Weights of a small mixture-of-experts language model, trained from scratch on English Wikipedia.
Experts: 40 experts in each of 11 layers, 224 SwiGLU neurons an expert, 1 pick a token, a sigmoid router.
Below are experts of layer 6 (counted from 0) of a mixture-of-experts language model. Rows are named router (the router's row for the expert), down (a neuron's output weights, with its number) and show model dimensions 0-127. Each number is 500 + 25 x the weight over its row's rms, rounded and kept within 0 to 999. Numbers have three digits each.
After each expert's rows: a language model's description of what the expert responds to. This comes from a sample of Wikipedia text that the model never trained on.

# expert 18
router:475514461485504484489500477468486579513495478518550485497514502527518456524477489501498465478474499520507430536520508479509535523470485523551468489485465514497488469495495561470503472482509498465477456475520485512515539496527485492484501501489456486502494523530506513538520495493524536473483488519493530462463460499482496522505484487489481485465496524510433532502471495513512465484498
down2:554483500461463513501495518501459434523536425498513525495528470527468535508475558510497498502494496472509462495478507498512514467514515506502495510490467520499510484490561520517520494489529485486457472468518466492467476496484512449501528508515517512511481507496500508522523498502489512504477478499508430503495489514502522492490532516523505528515547442535489523473488477537451472476514
down3:510490493519482476478524529507468502498498472481498488470473505489553493469488517505478527498518501479478530508474500442541458497485526499476491513452527491482500516497482506536506457480503502448411538510494498516546484503490523524530516470499517433539493517496496499469493456512519510478522509531543461470465523486490524534504481491495471478505505493529507507471502521491519560509466
down4:530478513516511508534507473532473470493480476523500471523498474530450454482546477506531503473538494491540495506517480509503538542478466567501544484502511455480501483523483456460473477515508477465515520512538508531484478503440518503500531519506515480481514455508472495487499498501487478534513490490533450493531490496520508495470523520497495518535496489473521535512510470445476495474465
down5:508500479541472486502489496463507479494510505539488539526442530464490477496505521489451475519489458542486493465455492511512510532550507495531507471520477472551452493497496519497523501496492495498524515488509514502437525434509478541445506486544515516470507475459483489499525489457508533451530472496529519471492497472502530539515509497519480486485490498521499502481519468499489515503530
down6:513520486521500517486529520523536502503454483525499480481533461496498531526531478528535481496469537449488504451498492541494520508463492535522481523522493451456525509514534501504551461509503533499483494495526507486471469501485491461536511502491493496442491537515476483503515506539503493521555553528510500525476480474538501524481484512530502470507537434521495498509497543520487503494519
down7:489536549491476430478494465479471519478506493488515518528530473513476473465507509518520534546503477480511494454522510508503505497521521494480493505486482494530511520505498472500511473482509502512478516492453506530541451514508485499503476526486513521491470460466556489465512476536503496520509537548502486487506508522491532518506534508508514491476540457474505468511493493532396488494486
down8:532474523531498519509473504487479469524468484439497455488516494514510515519433501516500534465494519512461493530494504528512485521439503551512491551497517481509524509501513531501489488493518476527519513500498502530500481474451507505467526556470483483507444518510553462532515486481563472491464479492483484534497493509490477506472540476507523496495497451483485506493521528509504476519529
down9:483463500525533526458482454504488468483530486498510514502475498506492471478482514513552462487520494547514467504534477497519522471482495499480483509544540517531504526466546477494537531538500469508492494515496535472484513493491524464479524535485566504521484512457495489537515528464537525504477516502549530462497479492483461500499490535522500524522484484530518497490459486537521524468459
down10:503492523505450456518503520436523542524504513535519523448504492502518498469481486503490509461524521507507497492497499500531503500472516531505485503492500510486519537526477462500520508459517517528484476489533537480483526473509510515510481523479501537499492539482459491493487482521512501538469477545475459458501467562479494539496474500464500488458477487458493487476462473549500546485547
down11:464477521468495522491512537502482460457559514489545483505522497472454480531478474515499499502480476470500452490487503473456509480482456499533503499495499524495480493523503531529506489510479451510492523502525495504519488514528544486492522470508479545512516489520495528510463457509466479488475481520485532436529500499509511519477517443508450469531526489481501492466566487499488458498507
down12:486475474513505491503486520494512511488456509551464471491516490474484482479526480491488503462487510503503488477512485505504520480491499491482535482534485485439467451519429499495491507468492468488477476493465504554461531563519493507536516532518507482548481470521506505485472517462458488521514480488499474497520544531512532535459475529496464497507487476510476477496500540467532503484549
down13:443473469522498505489509465534497495503489521472520525526509474496479501513499500481472508529506561503521491517520525501477513520506519471527543488477452445497518520543475530515515515538463530532469503505485503507539483496501522502479486511449482498506493502493516413517462515527532519523474483523480478521520508519520483514482495504454478489516526468511537487535515487506451538503554
What it handles: Line breaks ending table rows and the header divider row, plus slashes, plus/minus signs, dashes and decimal points in tables of numbers.

# expert 31
router:508498485451497486503514512500504531515498457465513465511493504515500480490498485496497479476484474490473477523485484480485516513477515514540486459514518519473482466491486569476504477516486488499499496496547471490513524510494527472455554503501489462519464540537502547499534453487501556484550509483479544461494481505507488561487476492452487478457524501519466499533463498516505463458504
down0:536461526471493494509496484493480518489494489496491486504499525496516532504465497479511480482516543511518503516487479523453484472483488520495486566487480472531511431507516470490504551495482471493469533524535488523483518506516460554483532516471496517474570472465477470524482529461493483536517481479500481490482488531454513508436532499455500499465512502478503545487513486491475493514505
down1:502491478542518527479463480491506510478526508499547500524516504506515488495543503496492471495461484518490480525506469512504532517498529512513488474477495515494457557492507510491513489446478499515518451484543544530484454490521475534530508497498486534481447500533532449525486515453518494474482549482507502448473538485487541466484489490533512474532513547526519475516481527495509484494542
down2:510472463507484446501513484501476537528484517532528512501524484511505526509509510493495458499451507468529531493512502526526515493531487482488501531511455497514475511489484488539501503481479499458476489525476539422524530501501525489542473462517473510505492506476485499472541493451502468507510496519522488467523515464527475512526479514437465505462546507535560504498469536526500505487504
down3:482489484515531539460483513497518505490504556448467480477508473516503511531492493487469504546523506522506491535501484502469511508486504512520557536491504458448514513494478519524519472524467542496529536467511515527530495527486486501486510509508503457505518525490473503530509504524493477535499561523542472533501491525435475447494488521512505484476483476478467555544480509469492499486498
down4:501565513510528531504500475512519514494509498512534459486471517474519497477478495527499485512475520485517488478483463508514504510501500465548492459489495527489500506498520460495515486497514474479485456492544459466528493497484492431527459485472479476522481526458532480481487480513495504510490536526502564516512526509454497501469528501540542523503512496485423477510486482554538490524498
down5:507542488475526520499524531553484512483479503514491558490485525513472495494496493502534508518513462482529507530520511472519502504489505511531501481500468488523520505500462520503499499557491473492494458531490545476455529466472495531487503488447509495498507447493491491508494500513465531490510569470481557484499467474518451506529515485474471520451472512510526468469531512498548520472484
down6:471487560540523493512526492537468493495514478494492528481510523492448444498506485497487486513487472517534489467492537508448480473486479437527511484513508552485509481516499537476535489474494498453542495484495500476522500483517464443521489472516474490515516516552516494557456510517503468453509494484486500531459472528535465497515497497498473512503494499468464495494503517503492484533512
down7:529498519475478490533507500518493482532470468504423501508487469491491509493505485514532501467475513537483463487524505456513535506508546486494474459471513524484510503492567522526461511468523530505473513508501501494518534484494494458526451570476515488487516506511496494468486520495506480519529478470523499474503503461444494522494474491536481535491528476473516495513502514456466455538506
down8:529492485495510502486501491521499525476521492478512462501522477546493514477465516511516539524527501494493510551468515519520525459492532507462485528517510495529509499475481571525476532486522480488477542493540457525533529485525497533507523475523492515526508475497554490521523486471527460497456500517531455465487524541504511452497531496482534497553496516492510523524517502542471472468483
down9:519458553508496473495521536521472468496483488497529501498508542502479483524515480509556518471480511535487502498544502541476498531530482470478516524523496465521479531518489454513525508497541521513453482501517516506462493521511439501518491513445482474519509464506473503474514511499496554468483557465550492481467524459487490462484493529474477550480517492520509512515496501512490517479498
down10:489474482524468522490519473545490485502565529514517448482508491458484488520528530508469513454508499481456503482529490518482468553490516466501500486448470466484463534487522496490510475488517514499503488537460469506513484469506461487520488503489469523499504443472476463524470545488518493508553502532501500459495485535518484510481513524523510540521463520471505448497522490491504486494494
down11:519521505489503511460493437541461465510472512492499474483555468522489434506430500478537469499463559510498469529466520483499495519489489498464533472510527488483511441482471466477448493500482495485468477469527488522525490503534458513483486523525539467475523523504505524502501500489535489473501474512510482483503494500494501485483525490486468482511485506508470544477505522500493519514467
What it handles: Inner and ending pieces of Slavic, Nordic and other non-English names: -owski, -ović, -kov, -ova, "Tchaik-ov-sky", "Krzys-z-tof".

# expert 12
router:482484493466512485483501497502493522523510513459522435483488499513504472513468491516490490483500498497447498489506471489476521538470525506505465471511479517527511453505484533462535433512509491475484500503526506486547559518503488446497531507473480494533500519515509523518549500476512519487491464511488496479507498477508456531469511508445510447460535512510474504470475473493499431472502
down0:464468507491492479489503503503501506458481502519537512502473461458529491528441515478532535482482459525507505551512474496491485505526503427487511509507470512520487506550504495492482513477478504520520458498508483441509459511427504509498495515534506483507488545498485494460523512523498527464456536491511518501487532458492483498522476493481452493494508494554509496462515524489454489510520
down1:484493505520485551508490496512491515529463490497471558525494523478489519547483474490477510485440520488530456497491545480480467536548472522486511495517523498497513553467510495514515549505519510490496468463491525506469477471510513509539507502449493503523484515500498520489521451493483522503492548516502517471459497514488522544529495469553495443515490520487497477547507539475519517521500
down2:487486510497508559493453470520474496486488480541509522504483481514525485530497474480484474527478487495510478507530480465509470495495490511493507458467449532469490501526478499505483537463506523501528508511551534529474460538470468496523462528514535541452508543534502498529495492489551506519495474511453498535469536466501502501482518522498425478525537508508501500502486488517495515521536
down3:473462495484496507508533482475436483500495508490455470478475509526480523534489469501509503529529525505501480498520466501496511508509500523467466500503450473520518491491485508461488471488511493489517497521506506539452535534497509499507470458511499560486508526473521490499490553513537487504531481468507557506521530474510495466478448494525446488536502520524494509445493510477506453470552
down4:491448490525509528504480489498464531427485498497494520515472460536519449510494568481486486526490465479518540501532459496494498457549523501464495524539504504502504524450471483522519520459493491530473492462549474528498520518502543511483485490499486493522513486483525510515501466500505538482464508513524492496494468469502465478480518479507472520489545546509524506534521496480489493482489
down5:460490505487485521508489541513498489486487522493503491523559491495533486471525533509504456474497420485481509467510505507512508476522526487502497513499502531485517471453514474460493486528535531492508453514555503501528450496547504514456516538474500489524474505486490542490530510505492511480510513537505508481487499467526485568504536449484513498530522531522508546535505466500482507518476
down6:523496500462495453509456515453471502539503509536519490492454508537508518478476483507485496484503495520514482520477462471519534483488464503454498483486497549514509502486479481484488474495532477507506503447497496540551519506480489485523531513492505484468508509477534497460463506473475483524532496469509567530548491501499538455478493492446495465526499515483481505531459510527523543499532
down7:478459458492498466553492481497483478477481478526493524496486507535503503499527534505521529521492512520523506531455467503468500509480510524477538492506501512482547504493489519450454496518490475517521484531542492532479543517544485486492511530469503474509483532521457516535515506474471436497489493453522525511521469485493538551505470526520500477489495498467454541469518497505518517533468
down8:503468524510502456491500532491512517496556508514467517490495518517452472514495477513474473505525511498510534525444499542445482491500481487543477557501520515491528525470550499506496546489506555514499525482533479527548481524518534513485540537523532542471521490494496510515513502495518476479521521494493492452483526536443484514457501501496473520505533520507502495539487514470478512513478
down9:507507510534499495490507518484487533459512485533461455508504531480541475514492530463446517465541519474521478486477470504495476497481507487505510478486486531480472507481488490478520493529515495470522528509475505458494484484439486527515455428456504523481505499473455501495490527472510532508475451501475518540492489548521462535524527530488514488515498483498487519445498525523514505527533
down10:470515525489513520476481488481435451524504486483521506486486609518505519510481490486536511530512509481507495482468500499513502472471480514500531513508521455496490460460496465531494469442535478493507489486480500542522493521517516484470469462514481497487518504480520528511521505494466503473503498528507483497529489493510482491492497485439481541507530490537523511468483485502458497435492
down11:483506461466498514483521509484495495453537478508496502496465487515457506493498510511523497463484544507498530470513496502499525519503491496537514489547520496485512573503539534460510492498472477488443488488521451542483527502495533533508499479465501486537476490470498538542507501482518463572509504472488497495505487512527498522491533517553492497500537539465503463495554495481488515468523
What it handles: Inner syllable pieces of non-English proper names, especially Chinese, Korean, Turkish and Mexican, like Chih-u-ahua, Pyeong-chang, Zhang Sh-u-ai.

# expert 36
router:504472480484499490496508508505518521542509486514542469457450526577511485515478473470487478444471518486495483520491486454510525493490514533498460471505518521493489483500477515476474458520493484493507450472521472457502499501505495476540536515459450493546456529512517543504510485492510517507520519491487522485470453469467466518474503494490482476447492494533482490471496526476501467483501
down4:541439485463491533538501531472493475470479470484520482500535469494497529493514449508550465501481530504518527483460558503504470539485509523483498503540467481462475512479482436507499498493514548487511517497500487494482502485482508476449538459529479461472492503507471497508511489481529560528537542490513486529511501494504486473500492528516521538478503478519515485507510490466483482487491
down5:501517485544502481529498527499523532472478493502490501471526498525500466524481530498531537514474489521512528547514528457524480505463511477507500468501504459461503552467475502528508536539508510568477493528501494484516516467502496486480496494491544498510482538511483473503489392491480516481536456452533494529491495528502481510491497508487505513519492460504526477486495525481536491485484
down6:492454486497490502454475504529520484449506473513525469507489512525480503475516459506506534503525492496516511515514504509545545528512537544494453438450490526503509481496501495496528507471489503482518512484449466496470517496487476486498477487492518494485498507489544452473519510498495516482522519542448498453506521521508493513514521483551533521509527503504485520445483534514569508466466
down7:533485505495524516502456480498477477479460483521504495519467508499491484477466527530483473518504447532472533467519534484441503495521506541496499533515478487503485464474506537460501487491503537525509518525448475494514488469542451512512501503519462454512507499480455501478503477497509514530520482526451483519452476511513502472512501530506517477518494504517455498496530487466548458506555
down8:492476516486519527470515480505535539544496492490486482528494470483491479481504495488479494452532512484547510466486483491445483495541480513515488518518498486440508489515494498519506511519495528490532523506494471582522492500486481499556468497551501506488505513491487490491521479484494497515448514498519503528515532546508485472494492539550501474547473522467528490561517514455513537484469
down9:503494511461527507488553504499499500492466503465476500481502529459506485470504511499505519458461539527509514444495483507500514483550514506565472490512519516464503486507543536488477520532489485452479474526550495482518541502498503495472483504504481500502526499454515469486510489523486487474495471485531518482517471479508532505531563490529497471532517454553497506453479500487518448528498
down10:444529467477520468527522485535485500509525515490492528471488445503506517482536516485529506516509514443478491480436504514532494518498506548511529527551508499459487488486476516517479530491509490488507486483476510543516522522497441522491530503461489493520468516491503501491494485488452497475532472523539498485466499483507478519516541520486584506505509478535472526523463507496497519527505
down11:457489464528497541492489515518511522530482502507500481546496511488500552484523488518497479529464498441486513508498512456482483474459518513513539519509473473534476468500466462489509450488497498536529520478504479478494475537481483470481516496475507446496520541507497470498521565471533485508478549506532510466489521471476507499532550460469512505498515510525485543481492544514508485492494
down12:489485522490505520526506520486459513445522461451474508480466494488462489455506528519527502485513505502515474511525476493539530524485469473494488480504467479440517515495528506461530442499483515445535494510530503478478472463498498503461463519480517502466515489457516553495472521528504478507465475536543485471495492543486522476488522520487529501496460495502536487488515507509547491483511
down13:464509497580525494520466502485540518532483472541500485510521483507476512476486518476443492487534504508494499532504465503506453495483484480456522477470544483513451478509453516533495469521508454504524498464491516475499466481482520477516503492505515503468533533533531537501477489511502475507491483536529481468475521493501521524497442528524492506479464453499547527529500513515509489481498
down14:489556477526500504522519488540462511492528493498502519501542510486507522503496534501457527505493536522534511508501503513505497449500526530547503474504464481470497527489484525505519497511480463481480540508529501556500507463516501536480473506486507484524509489534479517502471475491573467489529434518521461501445492516522482501533529539505486471455543488494494498498485471508541456515502
down15:474468522508533448481515514508491523480482540506483500500507527529489495480528490517471516482463529537515497529502488515548500492456499535473522484456518509541505489489469557475490491517491495497469529495465535485506505487517557495473546495538530461500471489495530495502445504510445509485534494508513514516479521542493514494492489505530510485500513460494510519521507573546534473498459
What it handles: First syllable of place and Romance-language proper names, often Spanish or Portuguese, e.g. San, Los, Sal, Montreal Can-adiens.

# expert 4
router:464489505472483481498507526504520496554507486485537464481507507492483444520485483493445486460458486508499488510475530464479515512500504529513462490485511529477496475499513523498532464506510494471509475492529436513582532498524493454516522490499486479543521537515509496521538477480489540509500480469523497476514462472480468523496480462511495456481540480518446488501516491496532495505471
down0:516470478481473522533480526530487500506447478465526520487507450535532524502500500538489492520498542491495492501542482481528497525510470494476514522541509488418522548493481482502488480478516457459532507509509511465507490516478500508503493519482528465499536500533527521521511470495542556482477512494536525484495499500476473514497557504476516458500505508481529529517533529476449490472487
down1:455532507497485506512495496502500486480499480527540467452515533497523480489481492545529528486479499532472456514481487533501517530506519478482483503479466532538502520468464469567495563498497479518467511470497483483524512465479505541511515502480474467486513502511548524528535530445559529487513467518507503515509501522483488515475521505518441495487484514468513539508493462488509473521488
down2:480519511516469501493484501517478529523507512469503461500496480503500491454520497506516546524496499549505490470494514476522499471511501529479505490516465525527493485530473508522477490493470516542502517537531508501509493474509506509442479481488487509405524488512460542470496493516522459496490518528520519448507539529460531493439429488526461525511465495497524502528490492475490501513471
down3:515511506505457500528488502500505523460475493480529519545517517471485452456548509538470429542522512515508505475517519502543465479495486502486484525501520456503468545484466492468499522491498486513510536486503500525473488473493535527481497470520460534460475529478482534522472483521525527519507516498440464499487477493551497489536490509532525497483519483491497528447514499519490519476503
down4:453484500513532499481461514489487474503547498463464465515490537463517474494514459469480505508472480450491483504507492437489500554530475484474497493509511483473499494510503483478476519506492470514535555437493468475485462490468502539488465500490505490514536502472508489511559527507479518519564481508476512485517527511487498493530460504484476506481486515506467491510493454450510502474489
down5:514496498474487491487495481454517530520530522502503519532464505537514542538462483508488519471479497503500482521472473530504564486519546522507502481529503518500514509533506467474504485491510502518486471459489549490496493514486527463521513486441445483504483516559497532534501472496507576480500506508494523517486493479498514495458517504429468480485498533488477528491488536497471460480504
down6:481523482523490422498494522507503474556520522516520501522422495517488492500492493546513518502502486466516510504515511510481561537520497465513531497476523528486499462460521533517498513513475491477500559481483504498530542466515500453542472493457545468514520473458502482491517504506497436474493509499490498518496508471490512508485505528512466506468474510492500495499495497521546539479477
down7:512537505537476468510476497490487516520475490511487499497516484503505481486503493490478519517494508484475522479489512492472518509514544507493515517520539518480468474487544447461535460493460501478494461519505473506536516499528519434560494533519527499461467460484442515495511527474483489500499481455501530500449520550519507542508534468490481537522516531540469503509453500486513511529489
down8:539493520478520533515490518487482542532466553516511491524491504483529517520499488474476534490485463481518525504492506498500493493522520533491499486480535496515513535510465482499492473480498521516483480468465520489474462506523482491459491537470538460525507495481467516504519533510460480493474500520479539507496500453548450514509538527535546510508488566535515519432483488509524525521460
down9:519508514446496529486510503483516478524478543499499486479474475534486480508452524504516498501507491514536498513520503482458498509475484504495484505501511525502501468482537498476494537476532509544504453535493481519451504501512529538499434512508509504480490522465551529547521514454494521541508509541471512463511545486504477507517464480457491467456520486503525511527516554494563492500503
down10:460532460491514490507453514535538532505515549519504496518541451464480522523523483511472496535499512537510526492494478502516536438538500556543497479483528504505537483496507499504525509524490514493478522503466434488493496550487470453503493484552463514518499505470504470529534540513481519504452485517496487503530523486505485470481503481503546505494480488531515487476498482522474496523498
down11:518495495511527555531495484463550501426466521536494482531514506501496504469487492513500517533483495485501526545550540453456521530497489461507488466500512506507497500478500540501495482506518538504508497464476532517488461503497474533474515469475525512481507537493472527539490447531500545539490449508477502461511474486508504529487485510464524498511547524491508508520466512521473517489509
What it handles: Possessive words his, her, their, its and 's before nouns, mostly in biographies, as in spent his childhood, her singing career.

# expert 13
router:504510493486496459511511480468524538515520510468517455513474550511494457514492450490506480456497486533490470515499521491495556496485507546530492478501471512528472482548452533476492481509493481506466471502535494474510497495524484477486533522493487471536515505535529509525528488439511506488512514522498503477430475472475530528464482487494500460496548484528465491499480505476491462473472
down2:494495503515538476490511475490491539480514425481499513472516499481490512534504553537469529515476527483476540520492507492511497522461472520464506489461487538493515521501492512517539516548481505511471536505463469519489505521508524516512468495485508554504483508483522524481551488500480502544448488522506451512515450469482458501506494500536499465541511529450518530536495527503497495481516
down3:491471481425477494479503550520492476481458546497509466458546520550521518508487491491476511508500517480488504542532510474466532482498537515496444523496489509510496488484532543514506507480497562504507469486530486532533495504519482477457495520483501487523488528520507489512521447505505506520511484474476535472530483546519509515486465502523471466509525473522472520460484490494522469510460
down4:499495555494506529506480534502462512477462511486505494494481490471482529450510508524491466515545518499473504514521507509504486483521496507478488538519504466493488512511528507485485508532576509457498469515529478546509496492470516529535492494515496470520531489481466500509502527528513458526482468476482470481483465509541480511505512507477508516547518518503545499562512465449475427512476
down5:461527494522478495499547520469480526495501475528522506498521530493489510506483478534505552517474503507513514499498475502480470521454485483564513528492521523489481440493498506540554514497475513508540472470484501497510481486492553480509471511482506575479467532492477506492478544506468524508525497512504502521561502502500471497482486489533474503475534530469470541454484495499481469466481
down6:493507502459519481523555474489501465469512511520517514530533503476487523464503501485506507482532482531515500511485536529523495525548517516496509511502486472541488520530500503489464524490483499455486496490505564493511473566472554440527542465514502495525505538521500504489502494478530493511508484503526527481448472486514504455485539516544466498527502494466482499507510508467467463451499
down7:524554488506554507472463507486542527456496480491491517524493507524538485484458504539490485490524535528490508480496512512504483514531464513503475501482537467496514448512520478535502480480500531526516489507515480517495522506490478537532455542492543534460525473504531512510537510458556509531512510517523460468465535480544495522495472525481466515533494486526537493504503492507495500456481
down8:511486502459516505537521514503518525550474512510477517470485482507481519533490464500464526515538476549512506528486516507508482504495524513458505506512476518485471509499475483530474483534512525507504468464504529511497459485512505521488557497508437512481487470492510514476530488474519505513497514530553568519493537560517488531496518510489516543544478507494500499466499503506499545476426
down9:497515497513523506556470466546476502512548517533506533491500465513466486495452520487534545516506525519437496492524498453486491465479468490495497474484478513525494480446484489513493496494522515535530456499500489517525515481494489467503488493536487467483476527526554546514507462476507507470514465554502496501491522573510505524511460468476512498498512493477517502500516525527482495472475
down10:503482477464555487481514491544530510495501473532536490468505503521483513529477457490489474504494495507493492482519468500475530532539501454492472452469503501492495468494513507503486504481491487503489485521482526497483495469516471501517501464517465480453543534514539543489503475490467532444484512535507477449502547491521505502522543526460518483512509500535461493448449551508485499467509
down11:533481513519499504487472508530537448492506479480462473519518496457466503516446493497529538511505485524516501439493468528475479546504523472484512521497501511476505484491518510508497496496434474517467484496476477538491478485511542462469527485519512529452543498460481517516502496482498461520505512525492518530497524557488512524493498484527519458504507484497474538495506489497438442490480
down12:484451505487507553500525499466485531477491498505524508496505475503532512512457502508496504508472519449521509489514432553471490502483448495485512475473479509536522506513486512486490491527510533535560508520494523522484528532545494483470548493531511500488499519511521504505486489494465523483433509542526521510519563516493467487540505490505482488472487489457498520457480520463480492518468
down13:501497480516477481549504505519533475480500498476554559462534492472474537495482501503503518497495512530487509489492477511527495495487550525465446505495491492469461487502511489489533511461524517472452504433501505433477462525515530490541493519502508522530441519508500500539526501474512548472514515504507506507476485513516515497471492507514483449516503484510475515506515445500530458512490
What it handles: Prepositions linking a noun or participle to its object, mostly of, in, from, by, near, as in part of, located in.

# expert 5
router:494503501464469497500522483509508521528486457516510480511507532549490447515494457506472509476478475505506464506475515465466520505470461501539492492518466548469511486525467525428538491482517496476478455471493496499512510468540468474502504500489460469526508562537522511518529464517497496477495492518522503489482493507511508528463472462496473477462540502509488480460488515497519455466512
down2:516509489514513509503534508539476492477500474520500483491475484516510462479505536487477481484515521477490478493524510486515470549494548497530468476455486520530498529503534499488444491497528461503481516512552467534479580529468502528513483509442500483500545511509473538520531494497516498505529451523512485489503509525461487535514488486465474533486496499511531538493519516524535555481509
down3:502519481503544497501557521563486505505534460492513477467551513519534474511528501491469441509498502489494484482489562471517505501470509458513513483511527503520473487493482534496512474492485505456482486531530477489558478514504493471510473512523463512471507472477484508508515485527467458489496503500534466499503530505537526481503504511536548497500456480529501424483503484480487510486534
down4:456467503523505544534460518507521552507478534502489522524479512480506484518510463501476511471500534515485523460496540508515531466484504474520495472540505482511480500500514475538467497510521443508502537499443539487498465504533530518502464450495531516500486464521510513498490481464566497500526473496497494502517482477514455508519499472457539534500493458464461521491484487481482472485510
down5:493458510529480446499486472456470480482480512542519524578477485477464506499501523509484492471515435511463478495456503486468480488493508507471484510465497525502475498511515461500506526494471460566494557471488517482490502492517519483532507497488493489498490512446520488540486502502445506479499515490484513487512452474486491531497498502463489528484517510452481460471476491516504506493464
down6:488516483493523504524479512532487503509507512489506547477494506527481487486508534493509505452495514492544459490503499491483540494528505514510459515489460517444522496540483500550520463490504479484540501528496547480498487509496518502520523508524487533498471492489506524528507556493482564543539496561472482491524528495468529474446478467491497476513489514545489538566530498519521479501502
down7:486513507497539524490482532505544490525507484457502531505496495517482535494491459525532525501508505503480541499452497494497517484505495465492521492470542538459534480495517519524532517511498510470472465536510497517506509479483489512530465464558532505439515526491484467501510440563477517517476508470512482446542533523486512527520519526500543490499481488483519486520518530464476501534505
down8:512478443492517491493472528520487499513513479494507462495471510527476552503498474507475517502536481500457503533522522538502471553467530502509489482462495476477530469499525516517502486488506470497466552496506510465527504491513501473513533487557519432523512536500496515499484482486571438474466511512523477532488496516518477473497482498509535504488525528475481456504470490492486489510455
down9:515522485474489467463490528504470517500476524494509514503465525498492493496502526490554525502474517489447514517501465470508480508538487501529456445491501512490476502503548455533510476483491481499486460488468525487515495489538499491471521507532488504541497495515485521495512498480495605480479485483495504508456465532488476505517496467465480535522543473479505573473487507517504498503521
down10:504524474513488479515451535498508509534541495489520499471510538520479516528478502464478489455487483472481517492477480494490529482512517540505503504490490531521469514509538496512529465525519442528457480504507502452512492495494485472559508513552528523519526482466486500505509486501506519492502501540461512501520474475501487534494496473520499483515552486537490572525499468519476477554443
down11:506453506494515514485535525537463486506481501497480472524532487470474449501535491496516510489451501506481472518489573456478496504459496504505519492530461490521509503458467523497507461502474564519500472524505454508492483486541474484471526532552486519537511485463513528492491482551518451481528515523519513514496508481492508481508479504512474481510506535516486449475517499476471497469518
down12:502505547532502474442464467495496470482494541511485541532486475538482520499530477474504451467497497485465526456481522480490461485501484435482527502516505507518484516486500491541499512540498511502450539482482518501501461544501494506487479533514534463507518481542533502502490501498512502469516492472477504564504504466500557483480490494472487509514491508487486492538494521461527543473477
down13:471457486521540547448452474501512508501516449527502461544488505486502522510496546495513541500507508543492537504503483498472531538504477502460487506510559499509445474477540513465478460467496488511522480483500510492530522503505493496517438491491542487514526497491519534497497519501494495493483496515468523506512536512518484514491503467445490473491453478512453514503481440501518492500506
What it handles: Forms of be, have and modals right after a subject or relative pronoun, such as was, is, were, had, can.

# expert 38
router:476500499484483496497497510481530535515494506470522473484486531525498455500470458508466492445479489491506486494507492494504538531514491515528493458530475536474488458498462519465509475476505505518454438519516472491545540489532522499493507468467456498533483530517486538540537484447520509493495525526507485471476491502487498527497510494483474446470563503510449510481487512504530470491505
down2:480526551487507526537506496532477446517449540526481528450433506500481499520490463522502488561523476514540518496517486515499520518530551497510518473519506468496517494494501522472512493472497466519517486510522514523472499511451501467501502482532533478544458524507539471509497534533493464471498472498506525496513527487519518492519535501457484529517530508478500498492464538520465505485477
down3:492487524528494461489499550485516509544472465454492484520491507492530518520532493463478483466511495514541499521463513475505517442498507502467486501530498507502511464564477526515530458512476525485480509500472505511460506491470500513448490484493561531457536483513518482481521494498513430554502458480522510503523498510501545510498496505543526498509511515488478494548543511492497507508486
down4:474541465495520509519487489490467490498531498511531529521485491521437531504526449520504507467481484492493476523515505578472513486493510515494496441493509498501491455502479474500555474448536485515531532525497499516558519525502529511492486471538470554507502505494538516516468520463470532483537472502489500501515466509481476516549502478517499531487504515502476489507542478493464494492509
down5:478489476490489496513541538504471509533491525474516491515504496489508472487482470471480493488453454521500461535539481471476505458509546505530481516510492514535494538502489539472495523515498468477474502520501538477474503525512481463473526480480492511509471506522493443513472452501520511481501496504467523498467465431464493527515479489509479481527469448502485544498492534466458458522481
down6:502528462497532514494545521543497485488527477503518524521480469519465528485487522503487473463510512493526476463489496553512532479434519503535524509528505479499522476540450478466496533507523489533517492477478524528496469521518490463490475505465479521473506532525529467500514509513485561443493467511490492499481477478498518463506527533481478489506477483479468480507482424490503499495478
down7:472525480499483492487496504532493517528559530535502508496516493477522473514510501477529504519460486534506480507508501456516488446517497472503494520518515515526499510483463473467466472496533486517482532495493503487524518495464467501509504501494527485522487494515531536469555481517486532474494517453488510435521548490504462522457494476517486505444532465560457504499475529458462505519474
down8:460493504478524491558519512486469461473523514527470455526508495526485519525486485515536498514508458461490495476506480483474516513497523502488500519491496560458493528457494462502474504495482482519527513521448501488517527457496531551493494496548503505496509474457471467483474526512506454497520477533533506518535509489509516513492501428485488467497489494456458497482526522524474469530481
down9:509507475481520494487489495495539475513501493470537528550423483485482485524458492498546515496502495493487491480531506510475506504485482501527493509545513516493497499512458482535533514569491540507504495533474518490494497512489524491490535477507506462498563468490446477476518500502529453469479535496494512505481505482492530488452489466495528534462484527498503468473519518463464449461497
down10:482504502535499562493515483490550444486510481496489500479494515519506474477488507506480513521518475526493516484519501489482510493492517497500489541453504546450486484521506514531500526494536494496466531485462492500519471468478496500534484488505491474480480528492432445519484510556541452516516506473490518495535464523489497513508556468517450508526546466508492473503449529505533496499485
down11:534557474502507451543502492484504529502489529472526488511520510485511511517490477500536522475504504541475520454512526526498537518507482452508531488492521490499475435488508547488490538498496522518462470481486494498514497481496515479522535500475543478511485472516518509520480518507531494516470546506540450509504464512532538462531509507462499500530506492449513492519461482473497498571493
down12:481490510504475493500526512468534501547444489486491518504461488524492502510523507517479507509508462499477453519515499491484509527515485490496490470471531443513493478509464459510497533516480497523512463471441480464477470487487522519473511466490546533487510494500512486475538472509507505499540492510526496468493550427523498561541464528506510526435504496468484472487508500483486511524514
down13:495488490528490517475458468535491524501526438478484514501496522493502509483522523513469442490512513499457491505506526498470457505446476498481502494473527436515525479472517476492480552527494503489494479509492532519489525532538465511501482524505497501471459524482493542505553508512507527533508453512495464480517475493549485519559513494476498499479487479490494520459560525516495475474504
What it handles: Commas, and sometimes semicolons, dashes or where, ending a clause or separating names in lists before and, which or but.